python train.py --n_layer=8 --d_model=192 --n_experts=96 --experts_per_token=4 --d_expert=64 --d_shared_expert=64 --activation="swiglu" --moe_layers=[0, 1, 2, 3, 4, 5, 6, 7] --router_score="sigmoid" --normalize_top_k=true --routed_scale=2.5 --balance_loss=0.0115 --balance_bias=false --router_cosine_scale=14.0 --shared_expert_gate=true --init_std_router=0.00685 --lr_router=0.00094 --vocab_size=31572 --norm="rmsnorm" --norm_eps=1e-05 --tie_embeddings=false --optimizer="adamw" --lr=0.00222 --beta1=0.9 --beta2=0.98 --batch_tokens=[65536, 131072, 262144] --seq_len=512 --train_tokens=415900000 --steps=4507 --dataset="wikipedia_en"
Below are experts of layer 5 (counted from 0) of a mixture-of-experts language model. Rows are named router (the router's row for the expert) and show model dimensions 0-191. Each number is 50 + 12 x the weight over its row's rms, rounded and kept within 0 to 99.
Before each expert's rows: "raises" lists some tokens whose logits its average output raises strongly, later layers aside. This comes from a sample of Wikipedia text that the model never trained on.

# expert 1
raises: "\n\n", " The", " It", " For", " In", " That"
router:74 71 55 37 45 38 51 48 42 62 29 34 37 44 51 58 57 48 54 45 52 60 35 35 38 72 41 70 63 47 55 37 66 65 49 58 56 55 63 40 62 60 84 46 39 49 53 36 62 67 55 36 55 47 45 67 50 50 62 46 33 52 67 34 73 53 58 51 56 47 47 34 53 32 69 38 44 61 48 34 46 31 29 38 39 55 62 48 51 57 59 33 61 29 59 61 47 41 70 45 40 38 52 54 60 26 60 47 45 62 67 40 55 52 37 65 54 52 39 32 48 40 53 44 24 40 36 41 16 50 40 47 41 51 69 61 68 50 36 25 52 63 46 45 61 58 38 40 56 52 42 65 46 50 57 38 53 40 46 61 44 49 47 54 32 66 71 57 78 65 31 47 32 44 66 33 56 43 35 45 44 59 27 56 37 56 63 36 42 47 39 53

# expert 31
raises: "elyn", "mill", "erman", "room", " commune", "onian"
router:57 63 53 63 56 31 64 38 55 51 68 56 47 54 59 57 63 60 57 35 53 59 39 41 44 46 40 63 59 51 68 39 50 60 53 59 59 64 50 45 57 68 64 74 31 48 41 37 57 37 56 12 56 51 40 47 44 44 53 32 28 35 63 43 82 64 51 27 59 54 57 37 45 31 56 26 55 45 29 46 52 49 53 45 56 49 55 53 34 54 43 31 50 47 66 65 43 58 49 44 39 64 63 68 76 41 58 34 46 59 59 32 37 50 41 64 58 52 52 39 45 53 41 42 38 22 30 46 26 58 40 55 24 58 60 64 67 34 53 46 39 62 44 36 53 50 34 65 52 45 43 69 68 41 65 35 46 49 49 45 35 51 42 58 28 56 71 67 64 53 32 54 47 49 72 48 47 41 30 61 37 61 38 30 36 54 66 58 52 46 53 48

# expert 48
raises: "em", "u", "ar", "urs", "an", "ur"
router:67 52 55 42 56 52 51 39 59 43 49 62 59 66 67 52 67 69 47 47 48 70 40 55 60 58 34 69 63 46 56 46 47 73 58 57 47 74 49 48 62 56 53 51 16 50 41 27 60 68 52 34 67 37 61 50 39 53 74 47 37 38 66 48 74 53 51 31 54 54 62 43 79 47 48 44 49 54 26 53 64 23 60 53 46 60 61 65 41 52 48 45 44 40 52 53 49 37 73 53 46 70 37 53 38 46 50 37 30 60 60 28 58 59 60 65 58 46 49 43 66 45 43 31 52 32 45 30 35 60 55 44 28 47 57 57 42 38 32 39 46 70 52 31 52 60 51 42 50 34 43 65 54 60 61 54 45 45 62 43 37 50 39 50 46 73 78 71 65 36 30 61 37 61 75 40 60 50 50 44 47 64 44 41 45 59 72 36 48 54 43 56

# expert 34
raises: ",", " ", " being", "s", ".", " and"
router:53 49 48 44 60 65 51 55 39 49 49 57 58 75 51 41 61 74 43 37 61 57 40 34 52 54 60 57 54 38 69 40 55 65 45 48 56 64 69 47 56 59 67 34 36 55 47 34 50 61 58 44 45 45 47 70 54 32 61 52 22 36 66 48 47 60 44 36 44 67 66 51 51 37 46 48 36 35 49 45 53 38 45 50 57 56 48 54 34 51 33 20 66 31 46 40 37 31 61 51 33 76 44 53 49 64 63 37 43 52 47 18 57 46 46 54 39 36 57 38 60 55 37 58 41 35 40 55 25 50 66 50 33 60 55 52 61 54 40 44 44 75 49 65 57 51 30 54 55 40 55 48 25 57 59 39 62 46 49 44 42 46 53 67 19 63 74 52 82 48 35 62 46 32 46 57 63 59 21 54 40 78 42 40 62 46 66 39 42 52 36 48

# expert 89
raises: "alia", "s", "-", "al", "ent"
router:62 48 55 49 60 57 61 33 46 50 50 63 46 52 63 45 37 66 41 37 55 53 39 47 58 57 44 70 51 53 61 52 57 61 56 62 49 60 61 34 56 59 64 49 47 47 50 33 44 67 57 41 50 27 74 50 39 56 61 39 38 51 55 46 52 64 48 31 49 50 55 54 42 44 65 51 36 59 30 47 75 45 53 54 47 54 43 37 37 56 30 46 78 34 68 48 45 61 76 31 43 67 55 65 48 45 43 41 22 73 57 40 44 32 35 72 72 41 46 33 47 58 46 43 41 36 30 30 43 49 51 66 32 54 66 63 51 63 35 44 44 55 60 41 59 55 43 26 55 39 62 73 46 52 59 53 55 34 64 35 45 49 43 73 33 63 60 48 64 61 17 60 45 44 56 40 43 34 35 66 45 62 32 48 45 54 75 29 64 43 29 49

# expert 74
raises: "er", "en", "est", "amine", "ing", "ed"
router:76 56 57 45 43 71 46 29 50 69 41 75 59 65 54 58 53 59 38 50 42 50 51 46 52 56 58 54 58 42 59 30 56 73 46 66 60 73 74 44 55 39 74 54 46 51 43 27 61 67 49 44 61 55 54 60 60 44 53 41 27 46 65 40 67 44 46 33 55 49 48 64 50 46 57 53 44 44 49 44 57 28 30 34 48 44 49 48 55 40 37 34 75 49 43 46 34 40 62 54 47 55 51 37 59 53 43 38 40 50 59 42 58 43 43 48 71 33 50 37 59 32 42 49 45 47 58 38 18 63 41 58 36 57 50 57 56 34 33 48 43 61 69 43 48 50 52 50 62 44 48 62 27 28 64 66 44 49 52 40 33 43 39 71 34 51 71 45 91 39 36 69 47 39 50 25 72 30 50 51 54 48 40 39 53 51 67 34 61 56 33 62

# expert 67
raises: "ar", "ay", "08", "er", "00", "art"
router:62 54 57 40 35 38 58 53 58 52 38 65 55 57 53 42 53 63 41 33 51 44 44 58 52 43 71 52 42 31 51 34 63 70 55 48 61 80 59 56 53 71 75 66 43 63 52 28 53 57 54 43 63 48 49 67 49 41 53 26 51 32 69 34 82 51 49 26 52 49 59 69 62 53 52 69 48 44 50 47 52 37 40 57 38 40 64 56 54 49 32 30 59 53 65 55 65 40 46 32 18 75 58 55 61 46 60 41 52 45 46 46 51 42 47 67 61 44 42 46 59 47 53 31 28 57 45 35 41 65 54 48 28 60 59 54 49 51 55 39 63 71 62 61 47 46 34 40 61 42 53 63 34 43 65 41 67 36 61 40 33 43 56 58 46 59 69 74 52 71 48 66 43 39 58 53 55 41 41 50 38 43 21 45 44 33 74 33 54 53 50 70

# expert 75
raises: "/", "-", "000", ".", "A", "B"
router:66 38 53 35 53 43 47 53 45 43 35 63 43 70 60 41 36 60 34 28 54 57 39 29 45 72 56 64 53 40 62 30 41 62 39 67 45 71 64 47 41 62 56 58 49 56 48 40 57 31 43 35 54 19 75 53 34 49 63 34 29 35 64 42 89 44 43 34 55 51 77 58 51 39 43 53 52 58 61 47 66 35 39 27 21 52 63 69 48 46 56 23 69 52 44 44 47 48 77 44 33 52 42 45 48 56 44 42 50 70 54 44 57 46 38 56 57 67 47 44 58 57 42 41 56 43 38 48 46 62 53 53 41 48 70 47 66 60 49 49 49 49 50 43 57 41 45 56 38 50 38 67 26 42 55 51 84 46 49 43 46 57 51 54 40 50 67 54 60 48 38 45 52 49 60 37 62 40 50 37 44 56 32 42 42 50 66 17 61 55 45 66

# expert 72
raises: "c", "er", ".", " to"
router:58 51 43 31 49 52 48 38 58 38 59 68 51 54 62 48 64 57 51 43 48 62 32 45 60 57 40 53 44 47 51 43 49 55 55 54 50 70 58 49 55 63 67 35 65 40 48 36 60 58 48 26 66 32 48 47 57 22 46 37 36 34 58 37 55 49 51 37 35 46 68 62 46 47 53 49 47 44 47 49 50 43 34 34 44 27 63 47 38 57 33 41 77 34 56 42 34 50 72 19 46 47 55 68 51 48 72 39 31 48 44 50 40 40 44 65 65 48 48 46 74 47 36 47 49 50 32 33 26 44 52 65 34 53 67 55 52 36 56 37 60 57 59 47 49 42 47 32 53 44 36 70 25 63 73 54 55 41 46 40 41 33 47 49 32 63 64 59 79 62 35 56 26 38 60 20 51 49 35 52 37 74 34 56 56 40 69 43 33 51 37 42

# expert 10
raises: "old", "i", "l", "ed", "en", "es"
router:65 47 36 45 43 46 57 35 50 33 63 48 64 55 56 48 57 47 42 55 68 68 19 46 41 69 69 51 50 44 69 32 40 61 31 76 46 66 75 38 61 55 64 55 42 42 49 55 44 44 57 46 43 31 60 55 44 48 68 39 29 41 64 34 73 49 51 31 61 53 59 48 58 36 44 48 38 66 53 42 45 24 33 40 53 50 61 41 60 50 45 39 52 37 51 52 33 56 52 33 41 49 64 70 58 51 48 56 50 61 60 30 60 44 52 49 64 44 54 36 70 48 45 54 56 41 44 51 30 62 47 51 44 34 85 62 70 44 53 50 55 59 55 63 39 37 32 67 48 52 46 65 38 49 61 38 61 41 42 54 26 68 45 51 43 71 73 54 75 54 33 53 41 55 62 18 46 70 38 47 28 64 40 33 39 58 56 32 51 60 47 52

# expert 57
raises: " Anton", "ory", " Simon"
router:57 53 50 50 51 54 45 53 41 46 39 42 66 48 60 36 52 66 45 40 49 56 32 56 43 59 45 70 56 52 28 33 45 67 43 66 51 54 65 55 54 61 77 53 54 65 59 26 48 64 39 35 65 41 46 65 33 47 59 29 37 30 77 38 63 34 50 39 52 62 72 47 51 30 54 49 40 55 29 60 71 43 38 48 34 50 72 35 49 44 41 22 66 33 43 38 50 43 48 40 40 56 46 63 68 55 66 54 44 49 53 38 58 41 49 45 57 38 60 43 55 79 43 46 37 42 29 26 42 55 58 60 28 45 65 42 57 35 38 55 61 78 78 33 59 37 47 43 50 48 55 61 42 52 49 51 70 47 70 34 45 59 47 65 34 69 70 59 67 61 36 52 42 54 58 40 45 54 40 50 54 56 35 44 40 55 57 34 26 40 49 53

# expert 7
raises: "MA", "ates", "S ", "M", "MS", "02"
router:69 38 35 39 52 36 55 48 44 51 40 36 61 53 69 38 52 54 42 39 51 52 27 70 56 53 45 46 55 49 52 41 59 69 61 78 51 61 58 43 58 44 63 35 45 49 37 29 47 59 43 34 71 29 48 55 45 52 61 41 37 46 70 43 71 66 43 44 46 64 51 58 52 38 70 53 31 61 16 38 53 49 45 27 37 63 54 50 50 50 51 27 57 35 51 51 36 47 73 41 50 54 52 56 73 60 47 49 53 59 63 40 70 54 32 31 54 48 49 57 67 57 70 33 62 38 42 41 35 51 43 60 45 54 54 57 50 38 39 46 46 47 45 37 42 46 60 57 38 36 62 71 41 54 65 61 64 46 48 35 48 44 31 63 43 69 81 69 70 61 24 33 36 43 68 46 55 68 41 59 36 51 52 37 48 41 79 48 63 44 51 32

# expert 39
raises: " (CEST)", "ิ", ")​", "ifth", "ourth", "/sq mi ("
router:55 39 50 39 59 56 52 56 49 45 33 71 42 41 43 40 49 67 50 47 50 59 29 36 39 69 65 57 44 42 57 63 52 63 46 62 51 62 64 55 50 68 57 40 28 44 45 48 40 65 58 45 44 29 44 57 55 52 39 50 33 49 52 54 68 58 59 64 53 51 58 40 64 47 63 33 38 37 43 54 68 55 56 43 31 60 75 55 52 50 53 48 69 54 42 56 33 30 65 36 56 61 62 48 62 50 75 36 38 60 67 33 41 52 47 57 70 36 37 39 62 63 51 37 47 54 36 37 26 56 37 59 27 61 77 58 59 41 38 37 42 72 62 46 57 32 30 42 45 46 62 57 43 36 55 56 76 47 45 40 35 52 45 60 34 63 73 56 71 56 36 33 34 37 66 35 60 58 64 68 48 68 46 45 49 55 90 42 48 45 37 43

# expert 76
raises: "ously", "ised", " Day", "ments"
router:65 41 54 41 57 48 46 42 38 55 49 64 48 55 58 54 49 59 33 45 51 57 31 37 41 57 59 60 47 44 63 48 62 57 50 70 54 70 63 41 71 62 77 51 34 50 47 27 52 59 44 22 66 42 39 55 47 42 66 33 26 40 68 42 70 53 58 40 64 46 78 51 44 29 46 42 37 43 38 48 66 31 47 48 47 73 62 40 33 51 49 35 59 35 44 47 44 50 62 44 62 67 49 63 44 65 42 41 37 63 45 41 55 39 42 51 60 43 50 36 74 53 40 38 51 26 42 43 20 54 39 58 41 49 70 51 49 43 35 54 60 52 78 48 45 56 51 34 52 45 43 75 47 41 65 65 56 48 74 39 42 39 51 55 23 54 61 65 69 63 42 55 43 36 53 40 45 34 40 37 40 67 34 33 37 38 72 29 58 53 45 52

# expert 36
raises: "ot", "en", "ig", "ur", "an", "y"
router:58 43 39 28 43 62 33 53 44 41 40 75 58 57 55 61 54 71 32 40 53 44 45 42 36 45 37 57 48 27 44 46 42 65 41 55 39 65 70 34 49 53 61 44 41 53 43 18 56 65 36 40 43 30 50 68 38 53 53 43 36 33 56 35 52 48 46 17 46 63 50 47 42 27 53 50 58 64 52 52 61 44 32 53 41 43 49 48 27 62 65 52 57 30 41 40 50 24 49 46 41 66 49 48 75 52 64 34 49 78 66 32 37 41 43 79 59 35 52 24 64 61 50 34 49 33 56 49 34 40 65 74 44 35 66 62 45 48 40 48 37 57 62 53 46 46 50 57 67 36 55 65 50 48 56 45 59 38 52 63 52 55 52 57 51 52 71 70 66 48 40 56 48 44 44 47 66 42 51 53 36 71 38 37 45 59 73 39 41 42 37 48